Below are experts of layer 10 (counted from 0) of a mixture-of-experts language model. Rows are named router (the router's row for the expert), gate (a neuron's input weights, with its number), up (a neuron's input weights, with its number) and show model dimensions 0-127. Each number is 128 + 32 x the weight over its row's rms, rounded and kept within 0 to 255. Numbers have three digits each.
Before each expert's rows: a language model's description of what the expert responds to. This comes from a sample of Wikipedia text that the model never trained on.

# expert 7
What it handles: Inner word fragments with l, n or el in foreign names and long words, e.g. Car-n-iola, Christ-opher, ph-il-osophy.
router:201087109099181109146196123145141164155110096126183169148163140129142101098143139150106099078158129127134152075205176155085070071160110123113104132176112064162109071152093139119118163077108156099093170085140126149131099085157103128142182105137134123067155136131101204096161124136192120135125071157115099127169113103151144171117085161108119144127120126131106100071168104114116104134171
gate2:171106135111098089112120136091126110136141112143121094150121155184155151148099120118103132103127172086172215098153128212120110120141128110153062167163129099153124117118115156116133136127100131142118121122132237140105090183117114148062141140094113181137167157119171184104190158109109182159136117186108170144122110174164104137180133166081102129167082139142103166079151153162084091149074
up2:106202106116107120143142108138111136100077123095127134129185160071170195132159125158122130117175096145191110163136155104143091142094160155092143101146161118147073167116166140105142098073128186108073090101101077138161111084152110092119133120086135054119208125132141167064120112132088134138105110116128139093118074103111105120065120159120148077133127194180127123131107094054138186129121
gate3:158170148085201164136170127148080175173072101117182124197107156138154134119130084136099106080135208185148154089127159129118119111140112143080165118157114029152077160101165123088156099096133144090077140137165166117097141156160068183126152133108146112110095161139123130145150128120093128148118120123122158144079136125149190113081101157087109135096116123109156162061146094088100150140166
up3:141098113155140188114132145130137108136188166213078088138084112148103121207150122108145141172113089061129146155110147094118144134117106122166083125091185109120117112124128126186176118123115124124156091154079132098072158118122208172123094143086105150125162139154120068131108137146097093120122108160171085146144134164101179220140167143143112107125109124101204146158177079142161166143156
gate4:158110111103117097199161155110123173176130072133160135175097197083084137103143152155108066104087120199101143095119155121067104143124130086133161179130133080163129132120095114122155157106138146097192213168086170157170068144150158113139167167105140136114144094149161191095114123168107161124147084133161167135131095120153112099101135123133103128150088109171143154113124144122076167184181
up4:117127123103165173128114138161138114141131089115071152149178060164108123114136074090162115124157167064082117187120149144167173141115123082094125104106157116127138152140122144113103058122168182148140136191142097124108155156090107137112113110089099096085154117092090067122090146070167193098159172147085176089085117179095176078133129147153171195124101136149108135179105113132159134092091
gate5:217112055088140096133164135178068075127130179142147129192107119128072096076128109103127125132103095164084137152192124104055114120113126058164118117164144052139136132152119089169140139135107172090101124136155085139102062113138165159144124106113134114094118170125153181074165087136125152154102126125144144123125208071130134121099142092115109129114120132135155099116118166152059088115133
up5:106145159104144063107094144133156120091097122116163139158131131127092113133109130111126121165185154127149151099164123116114153130110114125148142177150141114115088144122156090153087103085124174182066142124080112137137132084138149165175162131141192099092143144132158186074110115123148088197187230156134131138127122126129183133119109185203172132151140113115089129106132145129097194241099
gate6:174171119122164067111193122211124182128134124122158129186093158107136128130196076067088144096200152171094112110125159153088107116167150126126213129142191093139099149188151097099137114131129125086142184160117082139144137128162143140166153120096170073139123165128123147109134121108092181120102110115113192158140143172137130133099166106109092116096152152148152090109141114087115148163067
up6:115167114134105116073147087128139108138127104148147112171085063134099061139112125186114146102155106143199083176112103183185101154181115140116116099153074067129169123126156092130142164197146070143116079180138144123093111091135140117145101108134106070169158151106125108099149194194094142110188125143118146147085173159174143122093170148179127106104119159118144092166106143092166155100111
gate7:158106111110103098137164118156079164171107182140140114120091188109144143103139077114121146106161195115162126111167118158106156172127090151145135196119140135128026109116148094159145145115198134117128115101131136147160149111090134122072098152144139110065151150141226197085179190157160141103146122157162153113199154133137146149172121119118125166090092112129153139153167151144102191118093
up7:089097135111156121114064116094154136129109066138099069146141093053191142146129116139152178113081193138121127125117151131164175104124098116080124165140158114183174115111129097119128045157079119206116102128119128118116129107117160142161123154132149145107083113157137075165106082129069095078171136104150087128120166146155101067144107145169107164149155151127146182093084108125204160087162
gate8:091119101052166131156205138154144132124155117089157124150128065121184138131141130169117134075167189136159119108126174174135106081178133124112126167107118108144115162118108141124165117076183176110073152155071105160174159183145104117104105133092152129092097115108185101130078168191110108162104130174144094123120143162173172132153155110170163131075116163167128128133080103099080110173177
up8:137092118122150151133175119122101154113158131120100160141148100148159140100118152086110079162166128122135118172203173159143115168178133053150098074110099120112150139108123040140125108153140131191140102092193145144148148116150052130131112110137110082099152101139145146096146174119159142117124181199162133082153152146137132060120146214130144146149151165146127161166094131136108229117083
gate9:150128099123167106092167138086146188097164155140176144138078150151129121112155063164138104071112142116159135128106106113132194076143156125043121152187051076140145040150115093089167147099142129077147133124156112052095131105136102116116139118072107145086137135154110123089076129154078148142121170153145127115137175172081095097140137161133133129100076203154117122102160109096121143133127
up9:141129133131127159143114107207107145199106169204135166122131178100128176144106150127201150149109079170164119129105108054131153141099165105169143095124179124089099150119161087149149108123162100152168150103111158133128170152161148144131154138106134156144026105143155068133124112133132156113134104101184133064154116134077102103118120109116122053146116096099098144114134106149149142148231
gate10:169113114101117127149110157195107143155085079123142175128088204101133114127102134113071138122132149174186103133168119128067136141158113164109127170178097100111117108106093131132117133068109178051133147176112168231153075133172070111089125152097163160128111134131171071151144096150091175116157113102089166158112158176151169114104190138082148103111151161141127099134147103140094134123120
up10:096125064128077152116124082135146119126124092163106107123161151135118114126191118188128171130126083102074129095180151076123105106155132118138123081087191111151163128063153127106109130158138131096220065139087138129198177094091132151114076110142147149135189070147125114134079160134143156112120178140185103135128123102104107168190127054166127117089163149103101104135105155120112083102162
gate11:153130082079130108137154177130137098175142230183110159146111127118155113116127146113089122099086138108130118160117147147141123062109110105098125140116118064135126177117125107115148093105131115060118097109104120128127082148101046167125176083143186068118141082157146130119133134182115158175047081129167130176136093114141117115176128080115115177056159145141121114097158094142072168175132
up11:153160171093162093138133168138188167134178111160088110052133168124124094180124110116147139117098161101132110161062093134150103154143131160145183124131169072144154187168090095150194166115161142154120121145152161083113135188095159111092114184099119143155145096119151162129203085164121158146145139091072114128101154202112116144137157151056135104188121142156130115098100132109181092128123
gate12:121078071123123076159183120097102113138115110108189178132098153120150078107154130141133070101178097175128132118174159106047095142165121138138149104156098067107130116122109099107164132160121131136061117092123109101160101126128112148116114096132129067140115167110121153095106085158109192124159121131085155156103138171166060098163156136078158101128189179191099174107160172079084140116174
up12:126103095152143095115185108164092206120091116071180132147149156166145137081126103153108086096163133163165196126132157082122126076165080167158124100140091131113092100148078124138169140133129118143157200121128101096090154137121116147112188110097161183173179173115099140108138100139123172113119055128067116161060146117141108054151066145128117087099154124164122124113151143073136114105142
gate13:141111123133132120116188099133091123212161149064170143154159177186180101087146070152097107095104178158166153163175141126104119061136118166134080108124187057115097169128132140132094130050130171108102130139150163180152104096164136138112104104197163128108134121147096138140121107167151099151128099144140134114120136133117123134098167116134100139054105154139129141165160159144042108193116
up13:124157146141075163159096165144142058080084117059106100150146136161129080160185098104095159147152098172108116152092116119123153186167173160058170153103083191089151113135136115126150109111159068152175157119097121141112127130177101080165144167131072144127081162170156144127128147163065095160110120108138122152115079080143165103116084101088079153076141117108105121183113112112136161114097
gate14:139141123043144043092177100126131100152133161111201169144116121142135146108146138114080097135113157112145167111106163172107081101232182179095153142168110103129069144114074122104074105067094154090102137139164150166139128106114116144122089117060142063138135149106184154106164115156135117103157153139137120089184157152129135126136099101119081093122115158105177151095175123119120160100115
up14:060098084046186062093117087120149151130125107121140145116137212176090133121127068233095124164120174153138107139139181085118059118115175118113128126082169098158157124127177124123089122068100147085141116110104131158146152134165140183129124147113165114112149141140141139108167117126135161087176114109103197147124128161191103099085144113126109148133157089103137116176098122150141149101161
gate15:135118101174152084136215123144150165131102151094165160128119157139165118137206106136084102094123186131114177063077164178143140067147170142134172119106130101150087142120090078120112138079134148143107125156129148089139113118181096136086150144129165086105131184136072147119167115172104143118169080110101168207139146125149113112149151169106081155109101143146176093102167122081122076082174
up15:141183159129192170078112157200145163139146184117199147172102143170163132103115086094150130115147115163184147140092062122186129165093187114146070145129169162083123175121110119138125198133129168092093136059165176155154128116149109130178166148186112143136124147157111128121146147153166106108118133141202101095129189148117127076109161100103132097109126103114112092140107086152088132131125
gate16:173083153098136127163168155170105152133170083145131128154122164110086126072115147165179109091133168139110160100140133139126077165158077102105112185140085092139119140140112071062105124120128179139161143143128111131088105075115119132100150106054194135124170114156129086094162156163119155127103141116155158156151127095163129169141102186139071167122104096152163056164147162118047108194171
up16:139163113097111192086117107112136137129148126078101146082056095007142167141107140155096161171110117137057133102143117110039136137162073113135134107160162087121108116125101094178085129118144144194152089187127146107133150169101122166160088120142126166140148159148133154105112155143165116126124085172073134132142141107102135124122179044135201133171133150149116123108168105129120166115125
gate17:153080100145143082150165132161119135163134219176161173136109147095152152124142051140089145128154173169147082089141154172111106072088144090154164173103096108134113110095102124161134098150175123096116086129162157151121092131157094134135114168133159122145186105171139173127128095165139126107117076155147182133072177168163175144094139130117059182163080189134146141173116159131082132161147
up17:101108090090166087128150123175143170103073142118128107103135152093143190148162108116114193113158127091102134098125121166125092099137128153184107129147175154099166124102159161184122118129121166162098151066123058145117124045135114179110112151190133135127127127114123142138160111157106170074179170119126159122114200089130117058124125090186169093113099136216089150159152094101132151173131
gate18:155128065075155126126182121116120116163128164120167140174098157118115069143155097143179139078111121171119158110120127160107117086155114106135102162160111099124076130142122085069154128078184174092130124142116151140158090130121087099087135121054101106139098187102168139114179130102170130139120075147082142139084153187120129141089150116182141181157093140104179161084146020117106108168117
up18:145160181132150153131117138159166194132106122103148065112150138092130126179121129124144115128141077103127129114125135121127122176165134082120058166087130154123117118192090120106106121144070186042103158189138126142066084065100130174120141063156089181121129156134153172164128139143094167163085146160097153170084200157134102124158160128116125114156117113139138095051098084112128154154160

# expert 17
What it handles: Capital D, N, V and v/ov fragments inside names (Eurovision, Tel Aviv), and sentence-initial pronouns he, she.
router:154168153100103132169156172081185093174111143144050085106147102090124148107047185125125128148137121135158092103127079168152110089106090161108063116064117110090122163121167180185164083104093135178114142059169150073123150081101147103169154131092114128133068170158170104148088156132083149118128112092125108109135120110115115117049156129157121131104148136133162099162160145107109112101142
gate2:169134081098128146181160117154194175165163173165088084171176157147112124171073152103123124127130134156161108093111137185088124131114140123142092151116100091161110150197182130146150097162145065153110140112148151156140112145090122169121143149123153142151120136108140110168103192173070152117116150122196128158195124099173121117093154082102144166072162128147101128149125215117062146080111
up2:162121164164106153188164123142124129141146143171122103114156150176182186168122136076137152121175158111126203130148181146140149079139089075067117157135096138052136115133171136159081119110148147140120098102088134119133068104091153094145037215164138125107122120083108124086126142128129169131143120103146142223191135144096161109147098115137137116100155054146113103139126124117107105164132
gate3:190127083068124137068132105164162132100117194150122136116163151143119133118069126081169161096099133098175106142115088179114121074117077084130126176109107098089097118160122137141176112114098145184105073168139177115100101150165120167115113131141183161114134116183163087136126158152132129192125077094080108101113130149136067096101113097109076108078121175137108085161132157080095158158189
up3:126143108053103131148127114128145169115128027126111095120142196088184172130126137105199135120062116099116143114167053148171135106118151138065097109170139192113159125159114115104157118104092182108079120151167136125081109115140081148083134198146101165111142119108057125138136198080122040109133139141132123126165131147111136143154107072106174118086143142135136130139155128120140118149152
gate4:166160134150090123097159163143125208171122084134076067144109156105135088122070142143152123136179125138175087088122051132154093070151122103146118126150142121105147119102181115107134049126100148118143114156173139083122113109127121138113140115120188145167142176143136061084075162169094189120127081114123112136073144156094124129089112107134150144162166184162191092119129185100064130142106
up4:154147122134115156158135146118117119152197084064155136108100152109112142093158148111115151104103063118133084159072137133103123192141159147134112000155141110082060153150158139183147169127152115132105135161123152186177151132117182134158119132166107099169133129128158111139097153070119113084122087139151178161041156099139133102111129153169090095165103154102131178124162153138148181128142
gate5:136163051132127120115186168094143156115121150148142096167142167098146157136076115144095153175094078148143142065171143186131094125094133120173177121115121123066132196121134134142174045095114146131110132125120078117109124104047137145116169108173131134139066128164081114180108131091105123091122109086111176083070153137116152139100157087111174131115113105159207130095150136150087125149175
up5:099148130091105116188104105114152160104096106117104102112166170135123113141176103155087133119126148089136196126126155118147153128171109130075141132135074174098142082179107139149145109149085163190180091079114103112104146167175113182145115087088122103097146080126129092175184124093212179119168143137146136120150153155136086104155074171112155098139090190156039122143105151189117136113144
gate6:176124183131081123147113143166136119173166105178159112101117181130121137145111129145147200161133125110148140122126144155126107136166132090176131139122184057106125151082166126118145061107101106084126110122196155141146132168146193082117100127156171116179179125136162076108116143107107194135169096124091191118094154141136064053080105079174125141128123152087189169138119131120114088091161
up6:136127174143173092121086143164205175129130145176097162148192192102126143127085136143089133201176118089126133144136097167119138103119121171110099089141198065121111115124076164089120134111136148120165126119177109183121102113127142067119091145114179145142081143174134067172161127120172158117065205163135167106106118161131134141137098152115161149127160143146116145150125166058136149109074
gate7:145181129117115072154117163130137126122136152110052125192117136086117144140099149158151112053091179120146149116087105159133158149093113134113129156069105100108085182079140101173141078200123133183144105110173155041106151062103105119138174154147179173132123138183193090138123167138086167108132138134119112102114142141159075135145138119137120144115106139121190148201147131150076137170147
up7:142167147139129185105175186122110127186104167107113115164130160178180108110080102193105099100185038145115169167155109118132146089160119083103125070148153109168097113164141054162151118087105165148148092106097172164141099065157148154160135085146112131086059130142156120138150124117156164141110144106141140073117100205144104097126138156118117144114094174144147119147128163143175178148146
gate8:174133114132127117095157137167140128123153158161149123166130025144112105150082223083154095154178113116125065105109175099071112149131085155139109112162164132111100177149143111120134142122129119150113152194123103109109136181175111146153139112096147152193102097167121161108060200146116146137120153088183139155108165103114154082142137130088090154085096133163119131151165214109093161144120
up8:205118090096187155112142103147130134124103150156086131190090117146189148170144096093139114114087097080101113070148163180171054131113085063122146092132152140129109196108169099123086119143100173106083127120120091101170151095086109151079093103187112127107126102153103124152133142172109103129131120172138072095193132133110114127110132163072156098082166107122139145078113135072141154097087
gate9:101101062131137119213155141193123114170123184109128124126120155061108167115102162130126085090099110108139106159137077170116088115087141160136127108118150114133104149098120117157154083110136112119175118112155178073145147107085094124116140226136109162093074166173164059128125126136072106139045134112155175129127082144101109136139120114068065133096167138104159123155145102150073151158114
up9:165140132133091115172055198120117089135106138122147084107169084076115132110154122102151139112164074162082123118107087118154090145128182091127145151140120106143080076103115075172138072120094191074112152166144118149107109131143120067085061150053181126123098165120125103117112125134145100132103122189089060138093139170139119172114141143109129122108178125169142102121176166156197121084110
gate10:137121091090074125116175168182140058164084141064095101158148059169104142117090160132076185134137117137133146129216089106095148077141111188156074142096089121121078168173126123156165161149101126166124154083139153112149132105080138180161147111082171126125089126145142151122136128165076149180112126119147129189120130140134134116107128168126139150099139125126134107203144167125048113152146
up10:131172102022093174117147087132112122152092129162113126120124135174146200129139073152133113080145074156171150123114090096115126122040110077077129112160100103132113074094094096104142174168198140091202146125168094104104120181141057081157138133115127106141138094143180118109145096117078103100106125136109143083145091106154081141134122137139159157138105142116109155091130092157085145113159
gate11:120096149089135119099181200126166087085138134119088129152133166094073139130106127132105156145140112098105130131067090179169094186155102126138129153079073132068103173103166105167158106110128128143053102150133111160061128069099109148140137117118111117119114172156199103141164117190085156128163185096120138157147164140162098113107151092138112124064193148136199129144131162091089165130119
up11:119188123142151099121174129142160139082143143139099096127167116059119114132117133116056141158097136153109207167137144203088102159119157135156108125060082098147122140091159092140113112076173149135166085153116109191139090058073152155196165183137117149182126132143174149149157131108073154100136117144111095144102113093161096110092144076119130100145122148202163145140117084169102149138107
gate12:131112169097115154153151126133127103143149166061105072207100143018134151162140171110182126160082140120146182087164108187098182108138102155159113133166110095078099127110180139148130164129142141123081117091114153160122123079087125076129155162186126163143104125175136113152152142111101152120154144089103108146128153199126153112078166127106168118142126135122127211127131178176087151161135
up12:134156142088134170147109160065193112107174142125164109167117154044124142136140136121121167145116088131118113083161105194147150146136098118078148152125200076121090167111099140176141124082154163080165171074147132149120088156120158158084103137108167173171124110164148126127144135040147071088116099163141129181124087114061162092126161132118153121120134116116099165058152130155166155112095
gate13:117193113101120112154123156133135124151133114094089138146157115099122114138080177160128111141093096109172101140103067112128096149155079139135156120092088063068123164107141119133164061061092116126102162156142099098069079142131140112056132153089127168124021104208155071154069153105106189112113098128096179120124125158125136100107112136133138172110122100129134133121184195110117121133156
up13:109125130127115095064151095190086152084094074119206124110110149125074081122099068135121143160153096134134130139137177181161135101114110107119096134109147078127149134170154140136128179106196107138096107140111168169164166085141125090152092090125141130113143143086055184086141092151197142082115097127176130120109137121119158132112160171095134147079112175058127109097121094162078173186133
gate14:132138091120088175139141155126151134201154067151137112171144152099107154087121077031115159133114175127158126130122134145140108153102106092120069175140106095079148169118141169152116082131076170161125111099133148116137052132134161103188157131076128161120120146129161121112136196093054149136168122080121104124165155146152076126107137160105096132119103115117176136144166187138075099153046
up14:095114120141153119153137163153155167137107146163054092170089150120120102157172140097089104122128129160112138155066093149155144129122132174153143156141126143146082181166149153143144153131080152175129071168152145157125135118139132135161130163146136150152125201106098060215118121126112102138177103150174125139113155124166108175193058107104193171113101158074127151095202171082183116110099
gate15:175154053104151129099117142167191107159159126150090162150150067170103097141063168122130101089136105152149119112096153168134170147108097094158120132124106053053125103139123149149117099114113165145141093141167120060150081119101115102084132165129175170131145122131148141139115126123111134094110101132111228157149112116189134159130124131126143163106104144201113191105153204141050133153125
up15:155109138108068079161160132148131098117093115109166165111151107120071139127083155129151093113176080111092154162134133146128088073120093124117111110101143151129082094079098104123118093197130197124142150103100159110098100133042143088087141098108110096186129156101109173140120160129075089138137141107108110140141108105142158166104049127151141217188161101099210117121104125172160142100165
gate16:159130164084098155129154132137143062172113138095149106145158091110146134100089212069108098088091152160167129141103110129183127106141118141111124111138133103104132128094168083138170056099134183124172152130174160127147146119122114137131105204107140125189082118132159070165064157110101139154136113069070156077162113148148101104135138067140178165106108130077213128106122125128078123164106
up16:174181146108108112105128106121103172127124153100138093088101090061081121206181149184096118124176100109144118180132096028166180089108099106146122108101093160163133146153169170129125145112090181073128090062114133145154080146118144131105111143076104099167138143131094132117153154104150104116135141202116161124111133152127092136149125063111099084116153132171125094130135110136157214125092
gate17:161156102074154165140152099073144160084129148137135114175128168109105163133085114186129112147175154132161086148121084131108082090100069144148128190166130085107136090193153108139162083122079143117083095136132197075120098074092108119132101127139157174181074128175154159068097150124067113154132124131136126101099145156106166141095195106159123087151125143152167116182137102160076111147089
up17:180121157136103089172130050172134128120166091110190156122154154085133134147124162138109128160089114094137175103165096109169140122104149118154118138118150163176118099164089109161082156109137141135147151151091059139147145191135099157079164186164140121144133154076062156145155150111157107078185150154147097126170122148109083115142127154118151145136109107099025187084184183138169137100117
gate18:089151115144120181122159127111099093147076091107111097141118096059060149151070166103180160145121164130126115113102131098156104158188083081160144129138103120120045134068140130068117083126098166156115113120176154082134118169141112117120138166100151110179143164148198145188081140148125207134147136078149081090137143139135140148113120093159108167147096123145152165181133102193091149138157
up18:118096118062091142143117114169130171142074146150175146136159130118146081121084115111119129127061118167159163138173168128214101157117183166178091207181082122129093110194153158165118107087087141101129083075162168115142169103135118124132136108064098147168138130108136145128105124209094129126118124097136133090130064139100091103154159077116151103115129153081110118131114107103156149165189

# expert 20
What it handles: Noun and adjective suffixes completing a word, such as ation, ion, ical, ment, ing, as in mobilization, botanical, paralyzing.
router:150149147110114085113133162098142092155106135145104080128164143148143135141123064134118154145099109076167108148132153131128127131128096125109139158190101164006145097108141151059144113177130079058114116122121159155164158133176143173185096103078139111089134131089127135129120104144088118136088154176140091171158121141143187118107125180176041116047132155142108119093173136139154071108137
gate1:163104099106092071104157111100112159135135153102147155171126116188167073121121076135132102148142088106071116146122181200080129105157128187146154110172160105087128255140105130151127090148114114082122132102105135139090125158102143126121142155126160152062126133103069128132062122123150083159150118105189107174154183150169137095097114163080140126095095137090138141123133125118120153171083
up1:182076097149103056182129115154152129129120193121154102158134128145181132081091109122138135143094222177081132138116139141058129137078162136148153153178192184138124161085151136173077122175112106131126156148214132185073115139172099123170140140117168139115180181119130119113106124169104120172108154117079111052103134139098109126163082100139147155095147143118098129109142130133133118145115
gate2:136128113146077097121147150127132092138125162158101112108173122109139090125109130102195088137137164082204092117142158089109107123147065119170178124155100114056136134106096129135098036137150106085113105118134108187102138118143116191127106073091134064124153114120142113125105129136124199192128123090226092147098127159134134111123084067149139174076094152157091168158131119155106106091102
up2:180158076112113142160077092102162152129087135138116142160147123149072128177102148136142123142099113173091154141109110071163114092178183179157162116170126114133135113111161078128152107142133092157092137146097132142089120092153118118171158113090131099138132105209153054133128127132160105129132173062130121179112100123141177120099123021202127089152118134133153173089169101108138140064186
gate3:183135112111072127158156140112120084138116129171093123141113203135133138102139151143153099077102090126149144181126154139135150087132138140119117128199133126029093151102144101167103076119127150070118168097100116151110160156142123186164159149123174129095145136158114148067156089188077142193155121163155116142058132144163140062136177174146093096068133152151121129138099148115140137200088
up3:101114091129112074118104089121114113076137147173154159105146161149140099128075134062115133175085108150119137174092134127120124086166112136108105180115128176105162092121124112133096129121153187155182129131098118083125112085137095100144165114107100171164159161151100155140118102078180110126157125172151092146124094079130160163215155180110143072157101124178070097087140090102030093086154
gate4:132131127102108070147107174151172087080075124142109136163135114121094094047138135088192112051104121126127121153124113097126170121128115137113209130206171077107126136125073096096108099112153104092144117118101134166173114117126113178146088159095194094110182146110148136124141112145045156143131103130189184171158160223114116100101157119096127137120123124145150107111120167141135089155124
up4:181114142119121104098152132109159067109085139131139161168128102129094155051118071104155148180123136139142055172094111140121100132154138127083156116155157131101125123126180072153096152129142185112071098079102088149172143180087181201139151148105113099126132164127124104111157129128057129141128100102215165168130160155146148083136159149139149112064131093166086127111175124081153082120167
gate5:132075107094160188127136154104087176163144211087074179122122112125175120130129076139178116109140120127092207180113120077135068158101076141141183132171124118145117141125153149148174133165160163134153128104126157155136117158054147156097107164162154120103109115165129124137106144234101147103103138134158113159102131095129133117130129052151124118109121118166120152192145170157154162194125
up5:166114160130096135147132100121134131125085127095177106134164114135119103154148061131135135182117123112119177166152123169166101116111064134140139115198169115029148154154185171155180049143155127132123109122142203162163129135129116166162127097069150140127088109132132111112134077132134221119119098152190170118129121130091087149198131159101089099082131120138143162117087105168145108148182
gate6:148120163122077130150096171165071105106170164137144121123145200120105070116148145128176143119088226094199166151114198084101171126149132182169179156182114113074143164133100091162135127146127111114140087091149127116094109175145160150127145138135125137121148156159072116133139159191119158142125144125155116186084114159122152087123142127152121134103057141158101168140162206131131080104144
up6:137182143134144124101143136110133048147161123133162127113087143154152095087111117104097133181091138130214174139125182128153158159100070119161085109144138110128114126113132103054132120082111107081152128155153169115123127145151187124152121134060220127117155147143125086168136111183166139183169111151138157146129149131146135035141141166111168152142139066139136050165109172089112126138173
gate7:144099140131123115162069175121094092148102167111153142125158140185114115155151113149186089103105137152153142140092143122111122154158107106145191070147072113117127113081125159150137108144137092093045102156100123174100095156135169136165160072037208071129105133109130083095090154140125179141118113138152109138149156136114129138128123125156069138088107120175170152206153111155093052165155
up7:126110165112121068072194090135102084161071091154115145096151109112100115086144150121137092138184057092129152090138131086128052134103171173207120149122132104163142103118157151159132128085107170142182116110112114161106122178122069092129067154146174100146116131115181103139160098106129108095146093107203106157102081088125144180145099178171111178145103175119123101132123132084109147136145
gate8:203131150091088113163097140100143094120141128142132135147160128135110110130129078110107062099134141150178124115103176169136196135138128179199120142228141132084101154121172164087157103162127150131103110081090160168113156112149115196154109149097174162117105112147111121135174117105129137191120113123173096138136188202138138070118172099117087133130182091191141161123126179139162129089115
up8:117126081115164148116127101127126085134191106214116189142131159118131195144115152168122153133060164121148106153090134135096161135091130110154147147207114082102141082109091086113133165121156189124114149170126063141116159136139124166096201132115199115101152122133084176187131155086124135143106105162119136142160064126072153139085148074190153108143130105104118173175137141126103127137079
gate9:105126155090093103112165129160096090107107147169079127150135127109139116145144129162119120065100145074105176138123133111147102110121139117090192146113072130122114145102152119109133132108072078145147175106157135110160158128114160137137119141035168197124110122142082152113112147194065164096094181167180159201219142168118127072121159138123141190117140133174136165076138077151155128152098
up9:107180077204191156105097196132144130113134104108145171097134155152128174186106144075122129096082072162151143126091070152141159104118159125158068135114158163118157088152090129165119125093131150097131165148176115108060154144161119113132148089159100045139133094175122069115136084100126103138163063136095135126094148138125108137141102127105139094172113112097078040146122152128083124147137
gate10:129150090153128130099106144176112083128141174139044124121129137112137128095109107173115122068088139135071128120189080080159157093130135189062192137139161159141146117144122077194127073130133181115073068100143137145121117142132104175129097105125160104140102105131099130125140182132042111107132110123188131175117084192114175104160094142044097105101120108131169098092125154136121138109129
up10:155130149182143109159096147127154131074127140147128121120154121160192125160156145109105106142125111137103169126092087151144168130145146090094116149139106139196157122126137124106102169127176120150202213214081115162137093140132162074134171127136157143134148185149119110142131160086124097091096179154139131068130139255117083134081180131141165129129142140096060127126123109144193128134110
gate11:159159184097141103113141106083178120072118136165107158151117142185140127104115103121180116091069128102181123139101132159076111145152072156117168134142150108119121108050130089064115119096129126125086123160122129129124114164083153157160106161119120132128171163138129187098108116179097162180160157156183096183067087150141196113110114180127153126077058139133138190135127093075082123164132
up11:141141203123102105106154099096125075107076197120129147127110122127104104050076136098136114113101123167210082131126075163080159085154168123173095140121083150068106124149150079145078110084115103083215111121160118131131188112125121143105130102101125117118105184133081174112126153177084140131104101175089135124151090132147106137099179172121156106119138122134131048121143169147129085123118
gate12:096132114115102086167132118178106120156064120126132162137115145150174090114169134148101147190139151124079136165141241108122118049156105120136171124166131074147135183126110080078154093100168175074133148149110175191072144125101117147148090148096142084114149131132086124150114155150107164097126069187221121172128152146145118099137150117117113142094134132135088169147106150138087104154149
up12:167084155138092132071135176178132099119125108107097082123175127056176151115116161127131140072152165093141148107084084163148133135101108082128092124130160149119177106146143178105150121088062154224148109102153144120180079121152138118174192181159187132151153161126121119083147096169144104118108142114086128149120097136127083141110078117103076066161083148124146113104132132067136072106108
gate13:127149155112094132124164106092113114149123212143112132099096145175124124129134099177161068103111082147127140152167229115118202114140077129148162143107124088143129143119094041129144120167155148118142122099087109143080139157154127169146076114050169105099141102149153144149106089187067141112135103128201127128174110170117142113142155182115135150113100163150090173088052108139130103119123
up13:127121131159090198118134118200129123091146135084123104133180133155165139116086129142064099097170093112060120117140161160128113168138123096094077112089134117095119092125151134143152131122102142179119104174142108105185122097114132093131173153161183181037163111181146144113127136149153151100051160141092107071145128164089137143127115148145164128202138062152158094168130112156085117072166
gate14:125112121143067117131099086147113111134070131125071103150135132158092111114102081087133167085110111096133076179106114065143149088165127096086151225165141150020126125097157148118132107148127113151083142108083145126114112148122099163118172093146163139087081133067150122159096102155085110092153143132225084164119139180101136106164112126146131111079177141128115163123100132158123138112076
up14:137172145132084060128107114124123134050200126059075097110136107141107135074175138139137141150174119117112117170171143123105076152123150137142169151090157062175105115127132132123093128123158046172137122060100115050129139128162138124121149117180155134052121168150171170099177131089073140113165113155135141107069073106154145114164112099144111114157118124169124111092138153095074133109135
gate15:115108140151090083141144103179119097130096116088094112193085182195142119113083106104137117105136104121141117156128204102113101129189107135083197136151088173058132119121162126149116105112103099128161095143088159144147075158146116198166122117125137163119133117176152135137162134177085160153172169152168128186133127188130127091151052153138117111107133100172109092167121175172148118055145
up15:123146142133182139081220121142096114196173118126109095118149136081133111127151143119133177213148099096157148131113114095129161171117060091179151121144109102118159140178140111097133099097109130103107155126147175141155092219116125092092088118144175059144151130152067155123120123111103111139124128089146164161084137189115129098111100162128139081075084166083164141152124099122199105169117
gate16:152122126110068117127064068149123108115105137107134095123124157140108116084183136104125077118188139084144096143122129156091099091171129159130170108182073103123120052121114139088169100156125140081133086137136131155103054196081127144088137154078099083148139146128165100112085128162146150131085108142141090168105138167100058118129145108089148152067075122170099155153142159180171103059118
up16:125180168127081144140135106100144061190135089140172142138150162134164064121149160151102119119141108103165080159101083172073094130129095115131220100085149099124160145127172159160124119137165148178150099150142165137082128101169133146083092047102144119127155147124197143138085145101088098151088155163124098190188098095128187118128140117148143196083128100104128126079106120106111128100143
gate17:167100125114081115133129109147188073108105162121163139129112158108140174142112117065158145093144166115142119170145145149150071100111090130139204183187104185078137126138102100136208090168120152092114162090141139153211109093118133142125162149082136069130123124159156137133086106100075177186098138114164114120180101160198129130180158154102141136091111128166101123099117107178123143173101
up17:147084150177116123133092109152120132154078106094115142124214145087135136156105125158165148114156119137085127092137124139186133148111137136143086068160170174129101212124111131151096138115100113184103143101118102108101125118118099164156101198106141108058174079156103087146071109167100121122132111135225040130136141183093151080118146086143137120127135148067132116118136099173131120090183